Below are experts of layer 8 (counted from 0) of a mixture-of-experts language model. Rows are named router (the router's row for the expert), down (a neuron's output weights, with its number) and show model dimensions 80-119. Each number is 500 + 25 x the weight over its row's rms, rounded and kept within 0 to 999. Numbers have three digits each.
After each expert's rows: "comes before" lists some tokens at least twice as common just after its tokens as in all text. This comes from a sample of Wikipedia text that the model never trained on. Tokens count by the router's weight.

# expert 38
router:510520497473549512510501520489486498499511490526466456474532516563547492483476506484514484486544563482475517495511496487
down0:476501531510508505508463490497470508469464455528418501478495506519504507498511530540496534473495537486485532499473483516
down1:480516474508504506502474495534481466478488485523494510525542482475521494528470490478509503491539510511506524488494520440
down2:444509480529492470512494484488523494499543518478487502529429475517524482505494528464497448508528465510491506475507509548
down3:466498479538445518492522477513462513485459505497486521507489473498513462402489492497468464518516518499456523478480477561
down4:539492556456473490518526505502516525507531542466532521462461510472465536530487502509491529516544523519471515465497520498
down5:486468512495516475501496518492500460526515499499500474469502450502535543503505466485500488515527474514481463494509485552
down6:529476528505504488520451540510496548531478517555444508548482546508451438490526473471495484481526457478519512530497544500
down7:539489467513475510501500453498456516504488493458512526545506512460492480462490513524435526517480454519500493458524450543
down8:494506470498510528483456457509518515442525518492515502492506479487487540512497477515552514488517513520477502472530529490
down9:502464488483502504503475508507477538480505500508483502494516504515509480481469472498524524499475472519525507489519502469
down10:487585472451487504503494463517487485490495528484522545496455486484494475522500509519482543497471471528521511480497490442
down11:513458517465502473515465496480513523496502493489499512520552527476532555495501512482513474505483519546500512450506450469
down12:511495497481491508500474499509519506506491533518524481493530514523490484575519537471508499526499523484526505493523482500
down13:505529526452514485497513517489490485484494490550447503507502509511482479513483517533513494533537528524551541524505501496
down14:473502489517486474475501521514491525531509503480514507515514468487458498492543536437502491492520466475525501524458514483
down15:501506470498480512529541488497489502495522470490524532483531483486490475472503534532458474513512526457466518483531531501
down16:510512485450479495500491518521506491484498465543508531505486506477504462510491493524497528491488489495524527474548493493
down17:485452500494463458477516541501487544480556461509522514519523490521528481476508509458456497494489490531485504514502490503
down18:527476457485471492506515494488505528556506497558535496524513469471502501509475492541483513523509481512476493496513482546
down19:494493482436465495477519524514484554516495477498474516501522545498473502525478507491524516539473504534504533495511459464
down20:483495537489541460481537563489498509508490518489520436503475528503527498511482490517528482520532534463529484502464489505
down21:505481507457458529478545489528496472502478478491463510538526456487511505453545502491488503510449488470488462490496498497
down22:434466506509523494503486489531497478490533489528486502465473473489491519515501511526475526488566495534465530544492521515
down23:516490465502511456495475448492502483495461544496493532487512496492533527464499517510518521448486503541515521509523507447
comes before: "1", "2", "3", "4", "7", "8"

# expert 24
router:513520530498569517523509512537475484488457473496518442455502498539510475496481531498539457507510505503488521493497537516
down0:538478488489505507499493495501517495555492498482538521471533517483489558507450497499480473489468527483489519487470507529
down1:540536515519495513511480503500530537537518501455517488482485534519495523479455481472500498496468474503497525512506488492
down2:511493503490518482534541490435504527482457519482497508505490442510526515473503548482498482521525486498504476541446482543
down3:487515523504475497520484532499571494510494465501458494480529508524467542529497488544481478538471483508453511512517451554
down4:501478500471530488502561514501538522517510480482499527507440529542562487493494526523487478527510538500414462508480501491
down5:458490502507476471496501534448544516474483505517527466509479512514491522555493491498468497495480523512493470484535499490
down6:479531491526481498502489521511471515511470482504503508526531512467508545517505464537555518495511522463491510527470513532
down7:533482530510485495532502493542512496500488475493517504528505491516505485525493494510488507524462535504468489479481551452
down8:488531538507518514511491527496472476493462466537474525515505504499468512490497526521515511493507577496486481497489520510
down9:506501536472495458508466541510517520463447528475467493495518464478518543509525511504514494497549522491485469471459521497
down10:507476504581500532529506529506511555493470513502514512549505495478517468517508532505489503485472523484462495499500532513
down11:496499511545479456509519477518489500504514494497493505554516490486495538528482526523466515500505506529517498549515477498
down12:510450539504509525511473482480502516526516480483546470504511527503461485473465471472498485491487506503479489515500490480
down13:506496533510483526491493490494503489483544494520493504463518510499485482517457555489538516493467474489508534563482482465
down14:544522519548492490514522543476502447466495501514480551478444488505521495464489527504479441511511497481498539531512470480
down15:514491456492490533505495518480483541543500491499474480492530498490504470474449512504490502508515489492465500483494525516
down16:477455542505498523505466483488429479528502484447469504531509542472489487481505525508472488491520469502527527485536482486
down17:483515511516507505473527510489483508480480474531476552491498513523501488467499494432465512522505533524484551512524486512
down18:508516502535535524495471509481486542500526531484467488518501492450491521526511479496462467522495488479527504479509527472
down19:506481499515553510541512489508485541505525480538548504505513500479491487509482495493494522555497491504513522486488504500
down20:494481502471501540501470481498453505474467502578500505478547521516525523538522500511496525497543499520532522496458549498
down21:529546534503481532495482505516458478474509485506477509508490468471490526476480492464504475500462470534517500447487537544
down22:494491470482551508515508463501491535523503498479477496493530477550458513526517422521473500502504506496508496478495481516
down23:481528501468496506505513509485485510477518469508522489505488500498505503491518441528490452499550513519481465519507495537
comes before: "1", "2", "born", "N", "M", "C"

# expert 11
router:505560484503536525538482512521492481509521476558493476468516516499539433507491501531525477484512563498468529502519495508
down0:479467493514566504507497455462501505482514487524503480501531501509489500483515497498465521512528503429519494469506524529
down1:511517495500506494525481490500456513561479520492539509522490453496518493482501498474519517481524564479486497494513490496
down2:517516466536509522508454484509486479509512505539550573490485488554539511492452500523510505481481530485481515512512517509
down3:494490518455459501513536465508504498499497498451513476503466524505502531507492464466473531576551515519482507461507506513
down4:474515490531511483500487478505516480486505514533509506492516511530484542549521477522487493513546490526493463490476490490
down5:485498514501504509515514491516482483544498447549482474529513511539541498538507470470447465491538468507525485511489511514
down6:548499486486509511488540501522533502486573487502514499516509539481507492519477508487513507483459443513494540485469444487
down7:534441520529517521495493497493485522466463538520492488516478451483469518478517519503458511518501482538553478501496481487
down8:493509469484544523514461543498502506538494525508526493511483516477508476534497509476484529501522491435446500517482502451
down9:470467511473499517496491518477484500482493481471507500497512464488516529483520487535506494521523524474469496492482507494
down10:500490459496505482510455485523499514494459498491495495486523493505513506519467481488517491491489484556475491480514475476
down11:493540528541527459479497517472539510481502530529507499488557512489462496474499509496475489474497508476533507463497502513
down12:516470484456452517543502512466489538523522503485544486447499456527476528498522478510451480488518544462507496494482558486
down13:521524484492497497481531505497545493546477477489520523496490488526459500487518492468508470510496525543494457494558518501
down14:524495503529484486509538501498509495531492491445534492513463555512515513507472548531505461454453526508515515507465460462
down15:515477498476468492488503529506515485492486521483515519484458508480516477505499565507511440532525498481501531493504502512
down16:489530516509549535519540483474496461489505509529471492516524475490484493463526538515534470496534483516494506527573487509
down17:497486501521484550472480495535517487498503497494462442488465482544541504525510507441476482508483474520489481518535476502
down18:464481523503526504458471503488504540526509514495532535506506494554498520542526491492493485508473512508494499515465465546
down19:465531532511491528488487446537525476552536506555549453514500474484457508478521491476462483501525478502513502536532475489
down20:504508477496473478468512494504486499519495480499540485474531513527481479527484517549509473485501500489543544511519528472
down21:483519507478491543453472465469515471508443491537537490436492528516495537514513526512472475526507485494517466498460525489
down22:522438508453500504500517545484483496469487469509474476528506464518486481508493526497490498501473491523517480463499480544
down23:509464508504498492464525495485507475433510523497454453494515479486488469492494508530531516473525485478490494478503477524
comes before: " ", " —", " \"", " Preceded", " Win", " Total"

# expert 10
router:555544506501514490489500494505518478523514488522517488465516503535510474479535498555506486489534525472454496533496500482
down0:496537504561508494492480522523476482462488496490471519497463518498521490492479529498501520503472493532522479472506505466
down1:502552524511532525486485534496520507507492558467514480556548474541483475503531542511532492506497498479502510471544509507
down2:505541508510509501478510460536482492477495519491544530491545514474486520515499534502524513466486488478491479504545555481
down3:509491506470528545545530484507544512474500549479495480501548534478522460507478532537493493522509479488482513499491550498
down4:492517452543531476504513467520554547503485537489485555463486482461509503489481447522510535517475517446514459457495530496
down5:475531447484508484445517504493526520536494527503517491531497499491520519523491472494522533517525505524453460528527482487
down6:484522503493472552523489500489537498492541536545459533496536499512496541500507491480498518503478522529511497528472493497
down7:515500546484524507520497471565528520515485493507504501496496475474471484533467478489478504516489491492467495501538476516
down8:481544527498490531440463507472542496510485509515473493519538538486486511502448447447495507460539441510496504510488478480
down9:520475477498497468486514520485532485496516492534498516512484540494506514510541527503494544492537477528480465464495494506
down10:485511473508485530474434474531505510515489484510469505467519468456463540506498529494511516507460525539499509495476512529
down11:483515535485475510502507483508549488491506501498532543513472481525486483541543532505504533498490488475518495475490506472
down12:463457508519466464497487525492474500517541524490490481536497502512471524486497503499468471500549549460477517493502489475
down13:472511500487439500472545491513507554500531551486516451482478509507472494465509515492485471494505509524464521491510502516
down14:523534501485480530508466501493473523541474537517493509463546535454494522399486496545510519543493435506468528503479495522
down15:488454532487518486483525498487520522546486526537481496482482502527512443489525545480514505502522537485470471502470489460
down16:501539517541520487486486496466512502503511444531525539538488480485506509501503502506505545533473466469478509500467551502
down17:510575536503493532539468552499474511472474502487494497511464470509487486495477497461441494489513509528507511512546521462
down18:556534458481488496524483500490549502510457487505490520491469496459481466512467494492469496508484471491495488490471503467
down19:503568498505545517487507527506475451504493477502512508497507481494485511533500526496475510486466494518471455540513485493
down20:526535518536497502538531495494465517544494512505460499498527526489548488534508545546502504503557505520471512536523468484
down21:539490486542542480472497498500508512518568495521467476463460491493478509528495516468472468526467540496497536494528528469
down22:550500521498531503499538506535512479510496522500504528552494477523536486555531545513520534523530501488471523526499500508
down23:505472472495485547488471509496481496481484549493535511519515493497518515481531531543463483494540487463488533493530499524
comes before: " the", " a", " his", " an", " New", " their"

# expert 17
router:555529502507534579500486541481489482498460518515478459482513539499528490502498492512523450501554500474441491490531452486
down0:547543520517535474494469533493529462478488486489480474536526471506524518488460464540528521526499494415493444491503467555
down1:503533499521514526511463524516469516513486503482506501512508476501538505507525510495519490504478501498506459476479490534
down2:507508519490495535484485471466473557495512506543493508544463530522526504479520531497480526507494532517538554491481509490
down3:507465516462537474479518499512522514493530488524502495500469469549494474487532519496523514484469457505507508465523480474
down4:487492456520476480443488531472490532486516492509516492459474474496500483488542497504534544555479519474497470534491515509
down5:533537495493514479501492510505540512495427524438512500476498512487480482512492493498502474491549503484465479502498497493
down6:504511503466510451453459499531485459550480505480494485494512464481498476512487497508498499476473518536492479471494494485
down7:514486458489517547428474527482488508469475469487496521513472498509514524482509512504479459514460538457452474515512509520
down8:494520501536509504506496459493474476530476454469556495485492462483473512438514498499499530496525485488494471489511515515
down9:493525450504496505522510509517489453506500516542517499469494463506486469525530468534475509540479519491523522527475491533
down10:443534480480441496518526474499515434489492496501479468517519510497522498468461463525484501480499472483554535541486499495
down11:509472488475507493497497514544529462457507537510500469502504539525495475479520487475513534456463491495516519445504479540
down12:487537471514532504529522451503480500502522502561445557458492475492469478527492473500510510481470484494528468462440478511
down13:498489534476501500490526512457495495530506501523531497500537501521507513485519594511521503558505536534531526513518551516
down14:494504503509504497456494439469497510479485483482512504547502520482443502498490483506482473500469481440461483530536483497
down15:510508435537506480513480495484513476521492519499513495495476507504461498489497487477516480467496502502506511499489524475
down16:491533538484496515451467511501513544510497500453485468483514463544483515507436512462510445502486527495522476503514532533
down17:500535485485502573495506495500555506501538531552507498501499455499508490491523511506492502507522503539505520550526482495
down18:492466440520535496526487525490474522542457516502528526478508502462527518509515514504477483529490504522484498475480501513
down19:504519512523471440531512475515474497483472500512462507493470495492511502488514530565493502514492503509521499464466498493
down20:487500477503527495483503491497496452540502533515480475489520508520502480444483525513473517526531469477553537494495483566
down21:518466475456499489527509493496509454500496525514487514474490482470493486451481554504455476541505502470523471456459529446
down22:493549535507494491487499517487538395523486483516470533474517521502493520525531537483458481525492535505490500491490534475
down23:519487531496527463560487563481526477503499520480469501470459528506534462498500510443478542452502499497538507482489493501
comes before: "1", "2", ")", "4", "8", "3"

# expert 86
router:531502481489542568509503520505496493486524454533523484523522495489520516480487541514540503489547550502460487491536478496
down0:501491454500523479531493480515469476478492476561518483529522490523555493489495541498473514484513516529481485537490510488
down1:461495513548461518521514496527511502485527528504515490491484471465499547475481520506473489536492552493454485480473500514
down2:515453468511519506481478519480465535472456520512544515461498514491442510530508486517472445495532479502462520490510479466
down3:505523477510538525522554450447511497517513467506523492460529486510490513454512467475513516508509495444558515556492525482
down4:494520451495430498516493522508494487460473516493510514506510515490526475519506479490523519544485524493468518507533518521
down5:476480545486461480511526492498488495491481499524458515499509508536462471490475512519471479521487527506506504488500535513
down6:487458504483492494539492507497516474492527504466483505493483485522508539517488482461474503521536521496450519510484507556
down7:488531517493521536486497555516455494474450460545451493510555513450477523436513529520536507515584484468532524474501540516
down8:468531480482505498508497515512515491511455573522480543467495496512539520500503514509487465504499508516499517468542508476
down9:491490495494474503479505485509521447494469491521513511489504468462516515500487469507451496515478480560443510539488455494
down10:484501517491466460497524498485509508494472512477490537531498481451555546505497521498534473532496533513503464494504483471
down11:497532478503489510454485522486529502472463454526535523497504475476520453527503519507471445481446481508504496484512474505
down12:516513486528492440461537516474520488503472448485522516531525479430487522519478496500503525581502506489523486490478483460
down13:489509447535476492533528537526500441518539499513526577502509466489480499484526496497438490504512479529498499523524493488
down14:475519537474512480509541545519454546530457483506499509478512506483481520500495504509532507525532480522572499525515536502
down15:477519498500481540501477536547497538528522528456510517503425505528470496486503462493478454536479485507486494533523478522
down16:486491511504474532508501455473518484471488517473531512495460469546486518462533479475475486515495489549532520476578464432
down17:517488464519476510485472481548499495502462516497503466499531522493470489502462568526533519500494527527522489503470487523
down18:489557509444549502455491553494480444515529485451463480500470531475493522498493485526457499507509488496478467462515537528
down19:479496478473474459494517512493555483449527516478496548463441486523519530525495506500500487519478501504502476507478489502
down20:501460499501505496506475518494510521477502518485478494524540525515493501507457501490522468492484507517532508480526459530
down21:500472506489578432518509516490532470479556491503510508492453481507484463515504472458523473531452486494549478487490508510
down22:513490499497530460475458539502532504505505521507522464476470480493472476507531538461491532485502494504531508473481492534
down23:477516488491523484528494530513575501509524554526501555518463516490459448514500517523474540459505494487457499469535482463
comes before: "9", "8", "7", "6", "4", "5"

# expert 116
router:497505493515524522520513491491516479513479480517513489519524535492518458465480512559516508453543555491499491544506521479
down0:478525501485467477481500497493529454492465468523497505473460489467463543482481496475501496486481484516489545530487493505
down1:446453523451461514476479510485507493485508506527509515464520475484560503515503513498464480467555467497485437527501507528
down2:508511504531509470522517450513522471483491474484492485497494505444494505502518498481481508467503566443488508487485440454
down3:498466517495550528508476509517493511466512503494520498542499486488559518518481450492512511506530494481500505490513476488
down4:512528501484517540477475513513514534473504547484477482493512468529489450485501517485502475457467513437489511516513426536
down5:440469466512461509500458498452512491501444538490449428505538478512480509522516541492498516479488541536500511525475491529
down6:500463482509466504508481477501474491495498520500485531508531481481500553470511482522478518524498529455498488502524468532
down7:509471498507500462489509487458489461481491498547485522495484496500453501514476536459488460529480472459454468537528519445
down8:475462497529518532473534525464492525488490484501488453477500527518518455497477558468519496502497497484523486484525524515
down9:488524509531478474505519492462515547528504490528449480502494495509457477520484500500488514502496491501485525450503496482
down10:511522528477507519462498527476494450511489519559484511509516517522504483484521483507487523502515487492525521523516517500
down11:493471548469496502519475485465513458501468514512486459512493502507527509471473528497503518508494509536507489497504510505
down12:510472530485488486496482487532488541475522505476497515465531519544486449508503454465490483518517513522499476480503547473
down13:461532504496523521476504480511507506541549482548513470491470496544479490533457503517494466520517507496520489487511500523
down14:514558564442531478492502507516466463452480542529478509486500482473478508546497507436486496492523502463486505534495500498
down15:503463464524461518536466495499460482499524508472529498455476522538442504533501502487515467522478516487476506494520477473
down16:528513462465520520524500495492516460479534496506441540463514470469499498481557498487532520541496483534500484479518475483
down17:515489528459514482491484460466536519462462519533541470473546486466518537479492498503523510504466514499475515515487497504
down18:498455507493526488524493558497496467520442515497494481533520531493502476473502503514514500474455494551505520501461462462
down19:504489466464503503522492528469540495537539463489497470460535534519485517505499480512492528483470496492581481518479492489
down20:509459498543507499480495520521428472481505505476521476511509476521458513497497488535471470506486490461488515550487478479
down21:524496505475535479503500481519545521549486473521548529540498443468437462496469505490551461513468498475502514495516515541
down22:516504520529543503497498494542502563479508486489510526514476508443475478519476477469487511514511514492512493461513448536
down23:516519486509465479486477527468521482541500534496495469458486508525508515449477500489486500504522520522523525516570489487
comes before: " the", " ", " a", " his", " to", " be"

# expert 94
router:516501489490544512525510480503511477470470484486497483468494516497515491475514519530554468488562534483508542515512493509
down0:503493488513476500504502481513474491516483495509471513525524450509524467474492483574482516463473489491453502519520478534
down1:459509476533505491493496485503482487500500545471545512466467525505500498514515491507511472545568502536513522500486476486
down2:537478532498484499519456469514502488537500500487510509544492518536476465519454544514544473539505552497483465494489539495
down3:466473511525519484523527464504503518516529456509497518510532562511455476506453477514434530519498479479534572507443516483
down4:476505515475506461479464518472469483509508529504498498486483496508500497486490472530494540501502520525535481445500529465
down5:489474510491534479526501462526536509550473468489502502498509525496503498500494535495529496480508487472488514449456561538
down6:479448513495463505484553477459440492411456517494502536479513499496512452521495510545508506470534540534550466522486503482
down7:522502505507517501499503539498497481551537500460478477467510493515462524481517504478523517481490520495464486527473484489
down8:461466486485525506487482501544478550503517495489540484518544483471484497489480508492508484479526500547508478478477532522
down9:518538510492485504527542479513499495520519512459482482482441522524496501505516463459497535457515495544441535530487517503
down10:527494471531499462493452502475466492538498532508477529513538493468512507484487486547520499494503502518535545521543528489
down11:482539484490495517465527511494476494492497455487515459493490528497507487474513492531521483491497531522471522508483543438
down12:529512476509504528473491506465506501512522539493499503489470459454474502523495468533516495543508486494500514501428525478
down13:471499474513514490537491523526505508512513497490522521484526510499518561436535480477474503497450505491485470514498526475
down14:530509494497516455439527477480493539499544546511539472519480465492491490483459513484524473510498486482488492520526498537
down15:504516482507536498476492513519465479453489500449486515528532512492538470516469515502470487487483550533524480502467513518
down16:498492540538520482461497448470568502501502503442467508517527521542485496519460480497462534550471504543515507509495458553
down17:515496511507489477511524449458513498488488512492477534478496534522525498511501496491548532537502517542501495469536504445
down18:473506509509532492504506500502531512510495553522544479503489479484489474498468495489511495494487454532535489468499491502
down19:505476523541528519499484483557539479498498509523457493465462462518478566522503517519468488519501494534500540551510473527
down20:486460549461523500524485465501512545477529521544528470505562493461502471524491517510505486498504487464530510536521542514
down21:468525528518496470518479489550477527508548549544465524493523487502519502503493504500459522548515506502528484491491526522
down22:500583508540497499459485489505539529499475512525497540474481478449523458456507555498478473489527504485500513487510509504
down23:489484506501480543463462496506496498507545509526461528555492503499528460542508463521477513548477518481498475517443488470
comes before: ",", " School", "\n", " (", "-", " District"

# expert 50
router:527485480497542527549507490500488498490469475516479475483550542525526511469485489552512494464518539518468524503513529484
down0:555499525456462494517510448463556512478485502461515487531491501500541516487501472506489510512457494552503558507458504509
down1:449492522508503515552486459470467501520509461512516511538486511508465510520474521492437523504432505501486571542484507496
down2:549480508540521506531508498476465470539501545473556523478486516468468448519502469484498508508463510499506501507503502497
down3:481545500550501487481488514526527522502515490483500514481476501528520492484491521537513530474490474539543528496541512486
down4:540477496476487422523541483506502541519511462489558504505521480485474505507477542491542494481484497538492485489518491480
down5:521493463460537478458511529491505440499502513523493515540525494493457525455504526516482466543514484467499477545497501461
down6:498498493486448460490471515485498522502522496515512439501526460520465509485523536516550512489469490511491512481510509511
down7:519472484552536487548492495486523446503467540544508516480477510494458479471525520492487538522486502504515491511443481502
down8:519540519542528504480452453516498441506485487533496511485530462471467542435492455475467506492522476507502506518490505551
down9:539512506494515477492483485475475548512496541467507544470495495488500526476505511475522501533491470495502489490540456513
down10:527502513514524536518494479471502476481484540468483570501500527515505502500525506496518487512466500469475544486556470484
down11:479520484496487496526548512465536499472480519468515546514521481532520514506519485468462471490478502532512485498512495455
down12:512484509526534545497501489536490496498507482567465502528503541488512527493459469483483490422548525475503511574506496528
down13:490489476509536455531521524547495512530484494498532449521520489512470529473502488487500497489527506537555524492559486498
down14:482542483487492519455529501483509518460496494518467550485485452524456534548485502510539515484510519514490492483521481511
down15:485521526522490490515498424526492456500520453471480470528521513452472550499513505498465505470502540500563464483500495504
down16:484468491506501471553504496481523502454526528480501508511434519556502536529484487501552520459508501476548486538496480521
down17:507505553532476509499511515505510477518538505526537512510524504524514477456468505476549490526443467516520483480550530488
down18:511494464506467513464478460554520472503487521500467532486528466541496509531530479513516539497455506514508480520535468510
down19:483486486478496490477488480517500453536465553520487481490472443492511523494494471470541493527482453518458521487515477499
down20:515482525520495518504476511521505528519521526498506509512517481506484497526493548558462475536493502508527510509501514480
down21:521524490504501509477537509470521514502514463500531485512483513510487544499504543515512514453512524480526490527503509548
down22:487450507503498499520469519491464498488515505517485496481552483480503489481506481517486531511515445510525545475471498506
down23:523534507532490536506516511504502561527500463492447474492514491497531486534478503544460509494479487509516466502516457467
comes before: "|", "==", " ", "===", "=", "The"

# expert 42
router:508511501532516519500496509482500500522482460516520501492517526493538477477527510505528454461521514482494522506517504456
down0:474473511492521499479548555510503486525469501452531457486550518506478536483491500465546489482507468503503486463534499475
down1:505505424538534462499492483511442471527481496473484541505523493483527526506501489505550514524483529494454515475488529469
down2:535511510484517523490504467474474497513520526517485480493479482497492483499497497525478496520498487533487507494473505523
down3:510492512531505429508498495548492484509469502524521477481457527511491496491477531521473470504488455526503513492511524486
down4:562464496473446464504545519529527494484538490504488502443487513503504477484525512507501486503471491512511509488427516486
down5:494517534460486471482548465543488475509497466502477472542499537497477489524493501464482493495496468492512475504500493555
down6:494488492510504490495469493548482474484452476489537521506524490536469504505512538529532544451499491507463520451494516494
down7:483506495504515530502485517523511496520457534510479516471518538514491511503492486501510499523484518504483548482473499516
down8:497487525483435519510504499514498523495507519504490512506549507550530520500499497501469492465532508548517525496509561537
down9:466488490488487529525498491468473529488521480460488490510520527527513538471469498506503511537533475499485509532462473488
down10:512505461483508502496483529499526536505459508511516512475462494519500505481486524519507547494507458525450478556474511480
down11:509523478548482466513493513490516510517485529471533479502488525468508484503547442500508529471511495546464480491500534525
down12:518549489477517489473527520460468495509523461475509484489458524505518479482460523478474473537470484524506515500498495469
down13:519533470523470505516500524555513445495522496484462519481455499515475485507486509505481479485495500515513525474561490550
down14:496499489501538521480534495494481523518467471488502527478520502514520496498514488550457485478509491536478477509534515506
down15:481528499485464504509489508510492491508533528515500494531506507513523477492536470492511465527537543493498538507468520498
down16:524467446503529528505475505522503511494500483489513507509496537521471519541466505431537527508492492492470464516423509509
down17:549514506486476498497509443514543524484518486532456522457506494484523474516446501467549481523475482466502516478449517554
down18:520497538475509480464511522511472503484529473506508502539471519549483461526517489502510507468488477498539501529495509505
down19:477472483458523520484525498470503502522495521460559469544516465502505470495516482503461495529498464495506492509480514512
down20:497540480518574455508544507444528518521485508487510525509480497499459496502529505527503505512506478504478527486512507473
down21:513533450484492497472538473488508502506550478494540476526510522460513455484496534502444481493503486541485485493544523545
down22:509514493506505525483490483457502480527518474452520506477501480501552487564476437468473491508533457507526522462464506515
down23:480505522500480518471492469500497495473469506481501457499523523491499529501513466433490487522486424489472487526531548511
comes before: " ", " Green", " Republican", " Liberal", " Democratic", " Labour"

# expert 41
router:552506488518534539518484538511493468500478516477510481492513496500519479511481546547548532457487563494448509506501475462
down0:508492476491492520485528492513484516511535501521469434478531484474481538529479519499449507535480496494459500493483444559
down1:525497494526519474497547444491488440458517534437517521480512550513521522499454515490507456502517520510495485468518483523
down2:469472498485467523490535495504537566499463441513526534471517480513482509503499501498506471508481467512500523544472521532
down3:569516492551499513519483495513529510517490488461487531506485449539458487525499502481515468515475506491490510504449500470
down4:524527509495500501495520516470487497516481494511504469479491559533492541533511510503484492487499452470500494501462519539
down5:502493473489471518509501507514496503524496496472487508490531471541515555496491559511556522526549471517474481543500536482
down6:516517527512517487443449513498480540531520515535526483480509527541495494480503451486492521492479464515482479458495517492
down7:511474478481499475469503538528509483492503536489527501523467490502535500483517523494500534503480486531493517466491527475
down8:477463503493478530551516514515490546476511446471494492510490484492536483555498510513551539476520487508452451519497492408
down9:468505496526495500509527512497482520481455516465509508475489468481501483541480491480470534505492517508483532518518509567
down10:492493506477474519464507471527475498469513515522483478457540517459512510481503509537568523497525496469446507505519473489
down11:482504467483517513508502516491469560494507517522505523472476482476481497436454479488486508439532513512513490503503467544
down12:512517465496515477531494492508501543513551545461466554508525497516505508477506525526523523512502486528512584505504511477
down13:517518509480506524541494486509472507486482490484490492530500474520441508513468443504509537494495506525508503470513487441
down14:483500521513502516515486483497483498552511424502540458511503470505515556524461469547479489476519527519498502467505470492
down15:456507465454513498554486505484488490503475504537504534501469532476502464499458503504518538500488507447515482508503495466
down16:491472534536479541510498472468544519539479512501504513493506491490495474493498487470499445500527490471492533505483518452
down17:483501495463463462494511483498499525516469464477508492490551470468461515461491533518527484512467498568529490528516562489
down18:492531463528489523465499494497505534477509475499541517502490501471477484465468501452511542503474491509468501473526515555
down19:511508478473474479516473446516503538490497471495499548529526517460558489519509491491513499476507532488461477495482474517
down20:489523494491559488484499519512469501504470514515499554498463528523510514469541499497515458491449490483509478494495471513
down21:555463524488506482484541575498491478444512487459493511528473495494478456513503513546538516479494480483481533440491498547
down22:528452514444490446513519517467473460543485497476525479488505491528530511501505526493524535515497482515469489461510528497
down23:544476508490501490434548555508514480494500462518526519483496451477483446503497492516461482474501518534508500468484465489
comes before: " |", "|", " |\n", ";", " %", "|---|---|---|---|---|---|\n"

# expert 70
router:523488528489514535523494507527495475479490502513526449465482483500521480449481508483498499461505499493475506537500500503
down0:551524539449472482501509497503487495498473448518477511534522493501513505472439499501508471479529492489522488520477524489
down1:514492502479477538493514437497439465460471524508502506533480467504462511532467460521476498547494458493481474496460482497
down2:487476510527488526472502491492517504443481464491527459471447481506480459510457511456483480489468486502535500511559443450
down3:486501473517492499467513504499522476529486470522513527474522508501560531511540480518514453461509486567521519514525465512
down4:501485488539524478480484476488506503523486469504494472490464526434511507521466493499531477428488537491526466490464507517
down5:510500485523498486502509510535485486470529481494546518451510480505522544505489520475483450520523481543478516521469473467
down6:501496517491505472504524460448497504529515453521502495469499509520512526469480478538466470495505549512491536470483538465
down7:520583463495489507514506526484505504503504489506498471497518530471507527535534454517500564502514482507513461455481499498
down8:486535516466469454538504505495477524508487505508517488480473503512512480516486486478502488499520498479521531487473471516
down9:481522524474531518487534483459508515512509545513495503488508490514508477449564489502530533502528498525528518515554505489
down10:450498527505516485541518501467508468488505458502515532483498514510528495492478529486492558473513489550512500485507497512
down11:533463520467519477523521545534507504505486480508483477554511494522455469553474462541504478524525501485473454468518462540
down12:493467489499551518489506532535462466526488495529438450514524489509520517492437493497492509470500571457521466498482494486
down13:547521477532491488511496491524535465524576469504491469505503522467499485522477523530481495494515502490497515456485471517
down14:521491515496486483556522501518498486521488463503509533500523531485551470484526504504516481493498487493493519478489542489
down15:502520472474458527491486551485490503510507462534472540504490503480504497511529467530512514536483532494545506533493479512
down16:486468504485520508514510481538496533532466510505494483482545509465461484496478466491526548478503514491529498495495547463
down17:483495505525467488530531513524488457527503470478484462488494500510504477484486521521508534539518562499499495497527494490
down18:496505518479515511532506506511474544505507498470505506446536517481505518504489489491559470465493519470536549520487517470
down19:495504541513517470523496518489486517519484502483488492494514551447507492500540460492498538510541487465501486452444508560
down20:451481531469487480507489514503492476487502467512531480513480540501475501512503527532515511542474462462524529480502487509
down21:460537507492504509453471504441485526538497487514476495464492539440474468491456492484536521485520499473487481499513520570
down22:474534469468547460496439512509509473470543555554522501537512511425473497507456463507492524490480453506489503520490509535
down23:454454481516497514502521462469476523511538508523519480523494464454532444506465520493479481487455471442460523482515543513
comes before: ",", ".", ".\n\n", "\n", " (", " in"